config = dict(
    n_experts=12,
    experts_per_token=1,
    d_shared_expert=0,
    hidden_act='swiglu',
    moe_layers=[2, 3, 4, 5, 6, 7, 8, 9, 10, 11, 12],
    routed_scale=5.22,
    norm_eps=1e-06,
    tie_word_embeddings=False,
    batch_tokens=65536,
    max_seq_len=512,
    train_tokens=438900000,
    dataset='wikipedia_en',
)
Below are experts of layer 5 (counted from 0) of a mixture-of-experts language model. Rows are named router (the router's row for the expert), down (a neuron's output weights, with its number) and show model dimensions 0-255. Each number is 500 + 50 x the weight over its row's rms, rounded and kept within 0 to 999. Numbers have three digits each.
After each expert's rows: a language model's description of what the expert responds to. This comes from a sample of Wikipedia text that the model never trained on.

# expert 2
router:393494527431512553520513518508491446550429447515559516554482549489526584487515537525592450564557599551446538438507552541572386519575489508467516468486453516551533502508489553550442458546510491441564518513551476502463532507598508399473398474412486515469559383486540460430622584430511505500433525488553541499412481579492486545537485418484580503467536466516479510453574539493537461486545525468406479436498471555477517558496496379563507425535547528443504534492411540529490462393556483483483432522470512491555458463549391596553493540498436441614429491631586539464533544528464515418519616515469503424503527524449581493488458544485533609476486494509563492437529517529488525498529433487497466477521476420535501437525584519427511492552462384531466566477531521380493532480505573
down0:422526470540559480508483558487541392436497556457426523672436458480471441503491446459469509525503516536478499528528464480556385555573594579531533539572517557507471498522422490534505543529612524464452567484477458447600533508505533405565462593435451445519524465535425510503551472566536498485479558494451428502447366454490533551391548518533455449454472512517491602481493492606569386427499472489496450508464496476490431489555589449518487532534476507493584477427494597436480603567429514482475594473505497519536499443501552518505493499539591478517494530423495512469437543509492485516510506504446480498476467489558516467504520539506489526498504413570423504518509484520517378462587467502628574515370452485496485513382515580587495470527538437456482501537571474505416541523484602
down1:512477512493517507506538507432506497466502573583496463633497489519512419465490545463501578483524480479431471514510401452493564474477438508532459539428532484499449607533565545484404521419550360501552510537410413520505494500556440523478458447553564568562593452577418466499583450541463447542327436496485473493554424397459549477416554484513468450419469495534523489476469598468550480486577608551480498423446566542500485474473500585559544535506451459467460538474502451490510531449493513498553492540379498493513516563451465439478521479481467462472472498483447494541413535565503574500369543459526465538616514488532503581511489500508531424477477534501535401495666437487563472503515500459541537454550423519451484558542455420527463504528460450550541448506502479593529543467565559
down2:540426532554524539511478500552429438581511551500502501466511446487480506589447451450518472512487427480525551645544531426616467505540521615578420600599468487470531479568468406446434514464514462564544504500503452481378479550525551489479519568494482445593548488498467520450481499560477533493501543462510464546458506534495515536478449571481457493541591493546491390510519429518490516451496539542514425536518509507583483457581501471483500496564568524462531555460525453555552461537452517514520522521516388515530535464473507503522557544469427587491521540528493500444537479534504467447526571588488478481468497539534582621651489561630525490458514429492475453425523474508468531672539479476538495482467457581404548485558499392622479484399536454434421526554468557486519413534463503
down3:484515510464512431523524501548497505502543531487481478495522556505502491501492472482489529500548463493554506531459458364515440519568474545433465493482452435539473531472439543487520512567453455473494537484563413515513398452538476437497568554571448553479492433564475438435509502490454582439466418523506425592469475563492551447509496559575437447423454472392440480538418561520407498429523422465528459534535458484416478542529448481530427544477489545487363384420442488602508491504489586508472410522434461540589449483514431495557434524593540522421526477476547453603503494504435455503468547605584588542574613460493503621417564435495505495515462431507492527454389506470434462485539468592588553552492443449462510425545587480522469483556562447467540526489448451485520503536445437
down4:494555505445526506483509473471454532565498550509572445491584417473460570529466459502520466538433510515603460578505528466540520478449485521533370540510541521495457525490372470566486504545470548590426450485522453530566469472446455485417415453389517547625560599436489482537517458509447493545399426501535457500545470538494531461441487525480507439570478479496576375437490521487551518551548565569478456510540453476515443472544417567474435457521469600415546489433516531556493494503524567527529496583495480488403476597592468476477560467477496518457650450517463486471454472553507421533414600496479511421506504599491441534510475512514506492517496449405474545577536555531513436535475473472400482487493490487451559540483363479461510535457495522395552482487423447638527462529534499
down5:424471516447486498512549536500510570481462432528423511462503432531461548594492502442529455566513401476529514519524494598560553589571577474545423523464452548519515496456400440487423532484535599421432573459538448493478564457479641489448432486470437509490492477419536476480514577454422530509499491487586483466506474501522499484498570564419506525537481389483447377503506489553481472401471514561468475467507431503475485511464512515402505538488517514466501453531549540471511543542497495381502488520428475527368502457486417513552520413497477545564463434491413474512511469473454559464454522561489492535460486608508506367510432488499558518671515441565588533482527432532515457573546542541517519458588503501461426540554526570474509508441487541500547454533518528597532386437407434
down6:521491443557449555541474523488477530488582479558519509484526554456566464479523490527567493471466548526478495481542471507487465496504641625409426533491454496428459591499446532503471612574486582604560499445465531451456518502453489451577457481529430431444410500466427409482482530510508499462557440416481532501468431417503411562491437537489517452471516497515535527627411542534469509455461515429468462494541485533590538565486422511434474385572446483536525420539479556505518498563588607523532418571518582517536537470562582519486442495501451450580474581475463486479389463471485471482517518578501482489540538482490461462480482553542510535451481445482497463569511462585554529475466572544539528575487476536520484457449516492521511480432533451503448507519351547347589461620469551
down7:436479480513532503513503547378473506394431456398457529567491600494350489538626428549540535515486500442541565440442536488467433553497500502484533530503467437537532516541493490481485469484489510568525508535500493446481433576467460482451509481519492543438574517460464491584507532435466554519543439583533495530469428534434571516511480444479448456594488452468503440460567522506604486515439563478514437528444508450508542492594562505578536569522536512527517537492450474500426474538526530495441509466467466541415503478534539562413513574415573476414627476418618446466490503471523542362398464550553488460592417540562521496467570506536507537484561520376469460451546537478423429495462457454503504462452443525458473518470541553435453535505416411565569404488554479549586481526484511
It responds to: Name pieces, music lists. Early pieces of foreign names and titles in tables and discographies, plus pipes and colons, such as Och-, Se-me-, episode titles.

# expert 6
router:408592402463445579524495619524585484465476429479467469485453463540527481478555482583496534437591469509443395450507510495488504478473474443462487479494479550469449532457518490484424508498529519442564463453494544513488494493556487466498443512472492479550508544456414468438523476464622501468558480435542564530455514631486536335580516541483515428502497434490493473575456590588485493553444529594537475461523484547463429561385402484559554510480492467498491508515466458503439486509508570530539552461417455517520374567546446465398466431560484513446468562471492461484393465583571522434557486551512531562588446498448564432547526460466395506491502511464530473482479440552529478502526544504513453470529454545406414563480516502585468495469570564445451505545605462588536413457516446
down0:467563518583538494594448442439510567505502468413566492431456524519505542394508533490478471488498585487399568517499416414493477430446541488552432545437410515562551575521509492402529558521503545499483503596454533527527596543461557486450554523481503541574454405415488504591530548548498570465471497558519514475490576470583433483453570500591394519526477590464560454515539506428568523396462429464518481551460367411615445494573545502422441515506449483478556542464557376470525438473512543508529448521525528467517621465523484535518501495434516484593496529496495478436504472502488488505511468490508564505558517522509499514431503499524439475531585577485545407486508495471513508506439487582482548399416510455489496511476538498540576480491398522559632444445513460479508548608499468
down1:361494525559541469500509507496453426484549543437511466472552561496390546578476501426575521491475432537453484418548396481544582560506466494528627517489436427486553499474448543509526554492519465515522567478424529514467540418518488426544479451563550470535531588482511596439540483519420502510511486474472469527392509486615530526456585495439479475510438532439604472470527551490514497448450467425536507481513541532514525533483482510428526505404482445495512611571516535457607505523522507541491474539473508473531567549490543453554426433479488465471545501413456481435491512470547418491537545530568464616464463452419398477460427490487509491558506463510476548628428525477349500492586502549537435505464383557553494566480453541491473486564473514513551543556462535444506538578521649
down2:484563423508446541512501484487615541501519445490455517499503461472439540538575448426522468602395550516484423536597559468550441457611559435578492432504539598488448567498552522502551530587535452445470515419441443408383534425524577568474516494553467469479558540509532560465393519553575522435486424485474508550494550498486410476462521576432490482502575443479528483554541490448526523504399410509523399418522421505451528485531543558443472533451564460470557482452561502597537491542464533541459377439489411548463564404499457541478451530505489475503431548477627500460553458481534552437498598514494493578420504545565529512442547418490493507524536559478501495453445583473511524437537451532533459535450481510430471563496514517518508423445548585548533437481524534525543473509444524
down3:479516474441521495497504548524495507538415545425476448474453392410549514445443558506530485611335487457533476473507509483481537508464519469525511501441544460532519369549460474436444516490620495494496400465417429528483571529521449549458511531507491489556509481501485403512534401528511571433557452565446542466568525457611541491539461609413465545510434454538465445557456487484408552515507475496512457492464514476433469500575487468489470436517476391423486474493439475471410491553469541531509405480500491498530465432521495599484514443571433504416514462460512430515516588506481460478561552479487491448394456470503528506404434505482409429522504430490504437434397422504377548532503434547547524445523531461431598538465507508419525526520485466483453563604552477431459526436424522
down4:459464468502453547508414494475533451438481551541501559417434467464566547566512590490553438487507455469412498553527539471468435391491490571555562480470544500465506500479470489513535480511496532508488508498525409537464524430542497518497507439514505532473445487466453513495406486602559540555577511571509515495540525456445504452540513526518478433487519458454610522511582445449519580535484475531531596526544534525496536450452477496631439544436499560482410488542429462483489410463485596436448418554580466443502507420426494524488600386530468519574500483461588511561471609531563432497446542457445461389571507521511479458539477492599612460469430532496513475517527458528633551481521608455593475481565511586532543557526499505523478496399534483517596517610502622521546513425543472
down5:515430529490513528457562465549361458488572503503563480612551570526598473416593541598482508476521592517475374515379346557573543464484513495555464426549501499500465478427592492520376558543473489465492481377500485474464474459448568505461380481560497492433618577438604497481423523474511479441438574482497491505495512498558456539529478514585476461514466471503554519423509571471477492475552414465557510569561500555454493418498507487544551509450488437519501512521531528491458459533504545532500443538505493526521527435488579533574418459590505540502539451494542534433468553584497502660431515470526545454515525512502487455498478425500508476429492540541519460525483616506444430486595561500461486563458452502437542477543542538511473524547528540498540469501454520541621486530493495
down6:476480468474457473511499500528368467500559443550518478429547467508529577449483528455544514475498467506447480524473478482636476465470523475490577487516593452547519471528648613529446373459472589502507539616404524470592534519474637435487489447496492486573528521489507464447633526543539478474443605466464472489465475460506486537496392554417551518579513497462504570518451424596452480528514520444526476494548477518574520413518483599511529511475453510481546479519461387537420510474548487516608492551456544470494518491517440511510440501564507525494535517480466507582501478456443462539491545507542509376415512459425454544404527445490459445449517592524500595506586489488483503532460428553427530554495502579492512445525538543453464432530514437503555431482466520510521506517379631
down7:499418532490516430473488579443491508541488531500567484546598543520485515592479572537557534570553545473552462591412432513471519456463573556388550503538431564497486579452432550551482493474493545519534475498534438593510502506487369452439487611512481533534422501418500401525601476498500401455427513475490591481520579429593493471470468502454548496441531578471548480546425618645555483562469527555558570554526522499543481498511527555486489601554554528464510557445488568429525576558482426496475458595424494489408532548460479482459474486473523522526619474534507572503445559484550458545481469473464513506475498523500498548428483539439483525491531421488562465469514496482450536602519539591489524439540532531532489568509401530501397520502454477591459526408476505527410542465517464
It responds to: Parenthetical and symbol contents. Tokens right after opening brackets, hyphens or quotes, including decimals, chemical formula symbols, born, featuring, abbreviations like e.g.

# expert 4
router:552573476589586567475506497467676523504507515520526501516475457578561610478521482584479502432470421522539599502533519512522475491517474475478510536420520476403383423517501490502554563478535593409435503478470456462418495515428536501566477458439430524499473538473404482597447453512529496523474532519513454520507606472513427406551514438501583483558459495439456491511514493496442481469430519575512515491548458535438486469425480502520498538483535474324532425483538445440448446479482550491562537502455344568518494522546474527480515463477439434624410575405541499502494463517543457577560467492452548549521509464447535558499528480526592545611547499453538469499435477530570493544478429521513483529447418471495533536490484461614476433485502562537516579559487477502526473557483403
down0:551431495509465474458521569458497465432539457538530546519506426478464461448540483501477513520448475508459462505554477487555566468449523399461545439500447469447439405448522527548557509528443435481501558515434410518504563462546408485500438492571458460500466502476569424539592423590605579518436543617488561500560601476522578457475492483594505506479506450454485593503509526485427483570425439432483544477522438466576546518481521482470520439478522562483429576527527505438457470436498443461446352472513505578526602556547609499525558474456517485462457439480516504496538594526563535551357581520512519563547508489493507595547556567558520551379516548474490472445426457488508402529568508506487481468574505626443522526527518456572539444511484508547458554506576521398495468522544471
down1:454462514531594504528490477532440515491460529463465538581501571501497329449508501502469504579515550524491463546463456463544480432485535486527530531517483557503475476443594447483465499407411553552630485537567487477504482557578502570372423525462481487562509535537473480479415514461522500494528493451458553506476500463560469541530536453481510549505449476476598490512444507488560441519475535511553470536488524521490505536558532555411444549590565442590483487475549517471513502543527530484475522411564444436477513452433466497527535542499437593445550550404522545552454561635493589524488562487542536511544562402492476491521568509420510431488512577375407492443473554480492565421536519411479396522522479488487463604450539478489457569618463462607483500466545538494352519499606561
down2:509422576614496501490562600570600545512516457485476461589493630515460476485530489549505549605531548429571589414483423649520520535493517400432530517551428467515520545440586420491421452429486449470450434532539442466490450503464462517466596528410552514483429562519524446476451510498477475509476336554546515478479502541460450546475406529567495531486532487494517551479590417463499456503512472417516507551516498496521406506515512480546517510397526422499472362480535370432470505540509457460484525485547393438445502518458510493481523443485475555506529504608510564492519487467519524492493470545481540487438529482563494499498507535470558454440530576468499528476512512504508568482418463567571479596440438584526513486396514403550552580439464450534475497500541465459447524519502514
down3:479428447478481616448520575341577559506405522541481490506500446513589411413557407457538525409517435450508434443570538509497532480578533496566518559399503430593517489470571497569550485519456507507456522551509493547591420548463554441497492579526496463537541575434466464478556425555493507546533495478478566507457492558456504511568575556510479554456404454475508495448436603449525452542572499435458434520430471495590526496511490478418454517522452441512530485441578455505506524411498460557598509564455496566549459556474485539514520527464477520570466448527420633544461542447580540556450536551477547510545498543506532526467524542414481524469606626476563529467489554507578510564481477448446462465548459502494507530470469512434580498547400504505520438502604519478464485495542546
down4:585486440469510574434474591551458488434495543533525575484545498563454463452482570400494349598455460519513520406486449552393619514412527522540561525464482479431561500496427507487589488501595475499600547545423523485369485541453425526534432482530520511495469401500462519562498555529572501474509536611494425489483478511498517508453494473488517463467497464504541446575535444516543440533523603521494502503458426562521465512466505397481585433571519516504526523444470475601526482466567485322468530419437514538536528552509479465545470444555563528514394424553528479610526452477528432401471490424578469499529473499402495434460518548444512495507477559542514549493460447465477526550501546473523529519499440483558541480552543500505552579477568530429434512530460484470548510482576465
down5:535485523512535449454571508546510466501481414516499515564508517418549524536618496609469454453586489468431469488519523596353534457535464616540485452475519488531582483546566482503412497434482475547429523513542504434511482451559500483525555477550507471504612502520472481493513539564522474580564487538526506436482480567462430432411497532493514513459484497502579432492514506460522612377465506520458493465495403534471439523537511460485452628508491676501535533442502586464536444534393411538532523517486447497473460489445521474453561440473519459500491475447426443495471506645513552538542566515591530416548413569538496403485461534526533559511471466447525512440531537422573520508413507506486545536532621469541537558479534613485466600472510465477486451491562549436528499476460466
down6:452488523542549427498475477467563590468434511576514435476610490500472570453456589526481493577500596586414451529560448458475495452491523450478502482461567454454553423470496613461485558467468522503553555499524485476506462458415503559483593455491511524494384490542540563459510451553558463434532566449594591495485554514593517474427475522527562424499494446474518410528407458567439457500525526485408489441544436476461467556482472599512476426514463421562450524528476565493554490531474495542525421563507526461436515545507504542461437533531601463489494526466542403479508540487648492427509532494528431422465507494473427473428484580532529590436491482420504526509450526580415564643529517511602485494479475568519507529481465592444592416521467424565485529495426530447497497531475497
down7:494486489528499590492492562429574485523510552508509511571525592538453499547363485585459525417527522507590534466453545547514555434474427570504586525540474513542489453433527514532568496509452436528454575417449540473535598372431502483468493528499531560508487521469502539508395401501466477471452522539534469451514617442510451467504521457559551443485463516521543536417495467472455409354431415485553542532540521519483464422526480472505473546519556460551441454469600473434520458500497507497559479570551523480439412490497348533451464523511502481505497533438488451527499498411548390501484545585529575463522507470515431400440605593576507592521517447426475466566569505577537502369498486469604495497397438479511539569466481471498534498491513572484523501527462451498477484492500442
It responds to: Numbers and mid-word pieces. Mid-word pieces and digits in vote and statistics tables, plus line breaks in tables, such as Him-ala-yas, 38.6, percentages.

# expert 11
router:437620410511489440443510493407573472506518515501562567470533537477505455512520569491518484505446541432560524516466497519598476548549467480436509498536533533582477456464499522552562495537446522440531447504414406570495503470459522533420601579517496495462509486516501496620455444508527550451427490555465433597534560450415558521433544556461543456569510508460502491510410435518483393542545493551384438473504521457440508540558378466556428522421533485516522484442505506533484548538420462544456582515452434556497479399508516524430507476501434498470529530450498561570597495512469524542555491544577569619473483532403554546466468449496469563498479489476436440465457499461559541511500550448571501543493467469503500536358470541482575548525375472595543541526412540531504454517495360
down0:515433469490532529477499533464524474536503529510440522508498582455468565499647489498439515476393503540456431456479528569553518531539448350420569584493460524537503490358399520488535482498466542432455499392508531489445438406470582522579526489527497469526550512535534486448539453481467514520519608498573490544442510483564505476548550554372459507450440451558517499523546426454399478572526477453608537504540585523509495464416495538479485425472510446439465484535572507554452479451514525482510474473500453525542470461469494431502443544401511556479513428394622504570426535420562505518517462467475491513460459429462558519498531534423463507453556484530470469456440536568549430524500458503461592495501522515403398619530495514411534380551439453482509538427502423478462481436521515
down1:484419478577464511454501532467562511481548546457497587386509529469500540495484472426498473443543445573526489455464424543494503503424611472452450455523489503542482503529550534387472460478396479590513467464452442506510516432559538438528550369478498450496457503466471559476517610412445460481543476502581537588475469423570478476593441541558552515545491510492474596485508535522448459588575467476450515534449441410476493492413482492542522497565464607489544564453512534489472485456505441519546595430476456508466533528529542563603568543554561547537505443507568603412496470570382589528617526570558435553531546552499434468482442455495500574493515483546450471541471539504528472511542436574539511411428418476521571465559506486607514436494460470465569480477481522499393526505551490
down2:500488548445442560438566519466538562527473424512592595527479517544514587491551426473428486541515442601498478436483492456504445528567477561451457457504442531511424573569530530538484502515568447483511545541499539470571603560465459494495564572495515532514506514507506503538496424525495592394513524486372486487452447415460459516486437494555432580498448410532502519538515466446480459433482466543565531580525415506415523494548502455555494426497478448433446476520433465417604439446550500375474485480560438534491403404498610473455565472503410515418592437478441484529554430616531435464575552406504483502481519586517589445594469535573547501521521448557525469443548507474514471552538525483527541421549547411497492470538499400547532477512462461540449521452529555545486515502558481
down3:517496466505524504447461539487431442463444452495473468516484486460514583460528439548611592434479572536470532445428440533546548515580512478478575530587533499468537526544555425543579514504449448579611493440477521573492458525505475486515553540516495518583488600510388478423492547513437517416549493501479559462508458561563563506418411465382458455539487570595568470521552416554426483442616508458486501451502501474556525453491551508537514481517470506450483467545489386502585438482457558460554542439560464537504524509486504436524555441527474579503553507461566513408431448601561402447514436402525478392497515477508516481413494532559461467455496468436408479559508491527457551544425523498460534453549540471539461496509555421594522525519478551518404497537389503478449499450626470
down4:482501439590535517371480510448461488530442440561445421557520442525472460499581484530545523564479546516460585501611550542487514453454538572450509459451483506552455462475487525533508531392602558491490523516500438540546446423504486472509493504501503463458469598484555457560587441447525452521556512494560517537499446506450440513445499539518456565463556465533474470438483556479559522533606561566583366518506522483530510485499532469396500450485412501472523441402546441463473484517488508460492503516523562517482533545563536539486540506536534554559465459506513408615421497385424587525610376460429541541537517487541607544563480534633525546507546485496452503504442482466564454430537521465560484427425455459416540541513521520552453395474444415518506444572538494563446476578490423
down5:401492442505544493453494636472553442528488449516511456533507458520495483621542474612486465496577564495510405544468482449469528400479499555552413519399483465455541404531407481436568447502532583554537495446465482506609508534459533521401485501435408455465504502468434468482547469493511515520483560602394544462508440455623553510476594517461452478573393537513387556508522535436548517556512593520377509500482567457493469499470476523434434555491580581488462479465453496496463494478469557502556480577461518482484544438499539463515564484491522510481524492581545444502451599546481496494527448572504508516517509489448506393408552466443476453525437407475473492507475405412445502542547531532473502487393506556509485457505436502516489412481586470437492451460446472469462425545602490
down6:503466537530447459540557501515471512458456506495471558512552571499459518530491431562521516429501581504475544572525466552534533547447486489506486548536321554509474540530473476452460530591485596388444405464531514436549580438541456504523520444519450475470473573396515470495617494441461539522609479484458494545464448509559458495537502502542439407515491551557397433556426499437543535561423409492473504537491566565531427558578565455451521455439448549460462492532514554509432543504539448541530465497561552472485556442525499473534454529463538485543482494494467488485494490555415566549449427545531503411569563374508497433557512502443447518447461511476533525498491425542583537493521600530503524478401375552449513565453497533447434581580527491460351435462523467469492532576523584
down7:438479499484512496496494580621550478585619478513471520513547470410567597426521522438557480510462529515454510539419447588556446458460553482469496472504496440430491469475529455564398478593444480449503544497560496473508594442434507479498524569498447479468496498536529546487372442420531516495469542573503478464525490510566433539536532564504483442558475511490535442547502432452498520545514428480517398520605482520445574535545561476421594519570534363546499536514498511420414562397421498568466485486451586487489542558474545436432467540539467499471514546507563462445520489475576472339532538579554574484505560557488534479463432514400463511523524524553534434527519458552576516588608611532494480541472540532497436515516493466401455572503476506507487423478561485515471441453466506
It responds to: Foreign surname pieces. Word pieces of non-English personal names and taxonomic authors, and commas after them, such as Al-ves, -ić, -kov, -sson.

# expert 1
router:494429442604463469474498470555394628451548462532469386442534421512535449488468564438486597501522490442542477616397498440440499406472549576506561431567457406548529549527492463467466458469522475471432493544542484433552560533510461565405582538492511493597482556528522568490464584487470497577546373563502595492495489506554493512476486481505488547555500618543495534449452527518473581472527522474559498526501519480625500411491543600499541562534456384482423529460511542492517460568496493492544570558510512493537524459420523417519549435500461480441628487496529553444559532490529493586469551528519514501471501559590525519542458443540483439465387514495560498528543484520459567462521459518492509554492558509484592509504494587479482502495546533548580449491467574538423425487532591
down0:437487478525440444442583490506442605451508434479537476532494581468577519300468528496575538556530451524540415456577457449493496474581433453501569406514478530453486468503704517427495462511520550505431460543422505546529571563511415563504524563443461532582510543451510563522477586455469432550545496427478519502557483497471470523535526503455609525471431472487467464501585602449451485442519483520473483514455427468410446523528487432523516501533486579529524482485493457551520486488476433600487483571511528474580548503564490466466491477400481423472547496486542533415473537534439583475496546515546412524522448569545518501498447538537559445570547620473556548387533456455437549475460507551541494548541518485595541550488549490494551483441522443419456453483500562562480487530524482
down1:558437527510531477543446548494460500535465393501456525558497490512560493650515507573539506536561454495615490484546479426470495507508524470506505504451471521485406530475325451562571501444514517487484491595518554552528407363494478544505521421500452483477519495549436488486582426508407539484412560474531520488625448493488532545471457542596574513482471532488464560580548558484490548420541485568465562556490609501528458456560490442472556468543499502571452512585468504498495465553523554504586572494557482513504445471520516428490479568549635444490496481457554526596498449511494632463490478493482554508483566515511465516493440499513491469491567364609558544512495518547433432513504461439514526513512595511485524482455547541477432413614492571534469509517549483398495533543437570
down2:454505462490489488465498527498486527487555542449509550510412484463461508569514477377437482500570499429519536506410474480415507512561418530499512479476569465582470507559462454548525507405501538549535581450504525424444473464522520621549517496532552523533444519515485512490419408460437498495513591499520440447471473502438555500572555435504587549512513461450533530520531492507523474423493426498484554466503415512620482499510469527514487615410494557455534417413445456524520535443507553572525461523467444428475436591430566542435636493433469613539461521490560427560554483357511454414545611407463497491534557536485525456462494479510495488541508425506506572401516495480566454499549550458511526512513482539524531431554451409393585449535548526444503398520534526596487508521458599
down3:515518477436455521555559476464501463453490531517490535546537532389492413510484471575493524481467519522514453542456463495511497513574498553523538541486503572569558526535526460511465584560530557504502528509474591564574437550499530475471530537435493552553474475478435562579564490431388489485487512444570430447548446534485528487485478456582487506520439552447398544524528619551437457487489457591521492542534546581411520475584464442437435513527549517505534499540470534502412485436480504511483443608589505592500544552484567397481549470577483534503587556347483397518460522486415504459571549396530518462496496566490523554512540527510555513540464496519510455550400567507524569484482433439535569379555567456468494549570451565441463445437446393530379533521535439489599542519564508
down4:519465517480450486488525510565533521549474407565528439487583455481443510440543507550416544485539460481422383628440571510544494392519565428452445434482418512499546489425569592462493601472502456462510479446575473476459501466527513433513517483489521546494440530540515451507475518474536479424503524537529537509426439615583491472518553493527453460605504456572581518399490498576474571450510472557537444536513515414531513452565480590405480592476511568526552465466499529500462432502494508488414454555491538478437597546538514463566460509483440533477472511440551485502500459523512470532456554437494496547464406447408436494444466426415506486480546529484378498453447448491549347516480535539540497441525478582530427503497509491408450528570386505471569544513486418537557439424447576
down5:492547464540542514465474455400498443487496518523453504540574514471542459618613524490553474532404545506512497473427388506577528469579499466541529525509488432549455539480457550437428542518535539507458522443453502529515471330472396459404498432543444402556432531505422437419569403519525574513509559481459481466507417462538520575482497471509493452394464504510489562477505461528489412399550444582477523562445497483524500481539469485496504558553470417492445489522462471505475461467538421407466419543416486520419476427492463448398507531443519453542593515562511494457460430522522468505462530575487528507414581513475474479490364542555498498454456418496579574560449568504517406502532538471463486491446552444436550448486557503546486452434528519537521558416567439463512424461498564
down6:426538526490526465466488459493472488460455559509482508483544492592480442609564489466532375504536463464406542441466495486491498446479461481470458424546541470478520394521415537493499531466426543548495525545527448511489503503500484557528511500445538411501425449477522528497549359475474548480446542518407512529474557473536450534506434561530515391524483508472522523470470441478416421461499578448421506481513521479428594482471587528459539456514514521544481487574450428563513576530493533517491468571500474462400536491575550523550516482550440537440566491521416456511567556606625405509466606481450400676491447494501602521466474553505514490537555415459498541536482489570463497552429484469496390511409440531412555523621580491469499481505497464540476429555506466426537463594546485
down7:510474439459495406492518519488499516521496551455427545534512487520492579482421436510532548443593418555574570489428491433486596514438545501535530492475439528409590453489544486511508448546545506522409420622494404456466458426484485460521520420474643498632530422558531495481488559528460544452463549451468482477518552513485464539455599471449536500504488534471546538430509498514524384536441541537496448484450541516474624474537427454545493495501591468496567529501548448456528581588452482387488506419627455532587510535519495463469474494546470583420492493506524439476512468506518538495520508535560461509521494423503521456547517534469445522449431495479524459420455557466485600460504515480542382544479434508513496522506386396542568566411542600442512548566503495568446543427524482
It responds to: Proper-noun word endings. Final pieces of place, institution and organization names or derived words, such as Scoti-a, Manhatta-n, Union, Empire, -ization.

# expert 3
router:448479485495459542457492573545446482519583518543487490501522565499481494484579430475464546536517497462453449476499492463520586573463502440518454487532548528563514391644498467437541469484542564568538550519540521591513491517416513509476527431518470524512524506539513499453510471524421467576559545435536457454505368481510545551482456526499494578432428383526429505504495508506542583502496458406507503519445493440519494398495510407438509591450478559611471489548531495558551537470437557457465431471586585416534491500510544585486526604409608466572511483457478406400501502451472489427484524501538416395538617530511441467488495510513527442518588505519526597462529455449388449488504545561553573466460566528444509394530378425455496495479473460430438459540547510477542488471526453
down0:482471545562458462520563498520490615388459536585471544543498467575521503426507490585494501462486439596573542516489473451563492440502566472579503428530538491562409578504578439490515561549506514535446548521503501502488471481512500501430408487508420476671446499396543443502496456528526465540464531488504596469573567443589533503578504461506474392411486508476523409479439512439481565439576447487553530424424425490482476583569643503533498455431446469508488505522544537448456439468522507456533507396536540607542585480455502490452500480434497502509482435378569512454570480422530533416530554498549533462507485575509498508561485513431461507446488597482475553468476501514501428502451515445499434456476508460513489527525411549556462568550509562582514400437525569541470552481538513
down1:466410496407542443576512563454514500509509521453486479532515537452492531528427435511514518435519565461486521559511495550526524528462598554493509466458458482523504503598427553492529460521519559546516594516539445507543610556456529433498515499454531389490552493456499520487517470525496514462499540374476422521368477451539538539501477468544431481476495502496508589487517496545522474522500412456467551461457536510592489507392436487490500486599472481498422507534415570434479481531586520409491555451561513405509491527514507525494373547467584516469496442525421523478562530477385601481457462536443613369483499451477454489524419389557556532379456479567507520523461573637531402462527548444514541475512489553509483440463437471511473447428455589528465499487411528578445522451554424
down2:549564533476455456527439502485476470437598505576594512481404531554531511505595504526488481583541541468416456409446408484535581518525472636534435483505440540469500515507515505409533476551500480464549539544459609499483535527464447423500549519524442455462527514526443496450540450476605521445474578507529458425493550506536438521482552499500474561580568566553522521549508476453546452448604532482582509561582477500488510521471534379563551413477476443471500564540580506540375520432532440526561523563504577553496582495497502490439477549515561469565505514530562422461454529458609547478497567475540559566441550464524434457363471525453503491600530499556549472501458524486493517520578490563571535545452531456603450412567541553475451444415475472470484507413566521467464480585489545
down3:435541493502493514453539516508491507547536473494540479456504443474444493375457499528566491477445419457463476465542547563510475463616441472429541397536503456574472567491567496464506452454492465502545480478552499532523559496564600560460507550521451533489430421467539537525548446618512453548543497454588514449464491562436560472458499441431552461559561465487484434510552435530496569478506515462504519576501524495464337544441511539597538516318430499486424471517531484503534536428492472402474418474517524420583515522477401481453505544502418470517489552448515485493517432480493570526602563578482511542491567397484524613439474462607550453504511624394487541510464473465420552486555461518461463526503444586468391443531464523472563520553471536522519587498460477524478443481501505
down4:483523461477549477511543537511489512511550505491439478445491488538508506548582544542596521538540539425433507434499459504480524543533462473610487442556447586533570509440546511531511548462442562501464524443467465481406475586473553577411566489494508459531546462420470464505516580420484526540451452479482532484530548553443465555520540514593524471503439567387588561507517495423553495577484460523579574507612488416424409532388517503507480553470579532487519507540574461503492586516416460528471522479532531566455641515539540452655566513516491462511464546486534457532528570568499469537471420528555503492521599491460533518544547463534567460503615481511454491383483512623499443581416517501548407497511513469567489525492457520470502491506571590471578446483525567424484554482376525
down5:541462475426490522480540480486542397443583483494493567514516503554428514483504527528422514531510502548496452485376491483455489518442530494438537474434518457536606442508512519541511524541545541448436476587515513542432451392468622479546462517495491535473470511459564528473570526493543594415538504585475494463363380551553505580376470515544493455497475516534493557494582466412418460469473498492533496562447470497388471564440516462442558482464523515451542467523499490571514491438465489474568532454530399450509504514476533560394442382540470483486536494439461460454475450545472540489448552465507437464516582479568515463524501532506481521570433447430561533523443531474483581507561500397503459511622552626494452479560433505490531465478441574600527467381610424580510492511482454
down6:468536496555541551530522508560458501451584454470443514479549542446463463562480565427541524386464472469469561523487490532531521377478457390474534540552473535445498483458365506576431560428475516515474667538537536536454480532514397555511461455494493439530500489488438522531517468384466450508476471517590517483430436558488453532403540561524567382481494535479523575426445465429483526489500467516522373495434479585614589575490489498430442573521591471486491528513516474453527465472493515468564453538487500530575504439531494520535482465521538499526538535518515397520496511556423544491545460585581592480530508389571540456554553478430534552471501497524455617546454580493426501524585476439543503480469477461528502494443440503487415449419460497468506433443497508468563406451501567
down7:487490496481476498452507523480533506583528471465564523481546422448437513482534498423436488452515512562498487472532589510433455445585476472388543509480545609534459476474581496430442531450448516525583464479482475522517484507576482469520624494559451496485437501553482591584467463519511512453478555481567458444508405531518538448523408465467553534434567470440581536480508485399465518545366485545554568491491430533511435481527518568422534540464551529538580458530489604481504528527584592500462553503473586505444392538547544538519535575533478503466469447536484378520534486382499510552570476456517490439525517576539461460552425551534573572526550466456450474487435553460541489535486478591456502429491392432438465550424608371563556468449518484554436459477473533475525418552468552
It responds to: Common noun endings. Endings of ordinary nouns, adjectives and adverbs in descriptive technical prose, such as fl-y-wheels, shark-s, cylin-der, stone, cell.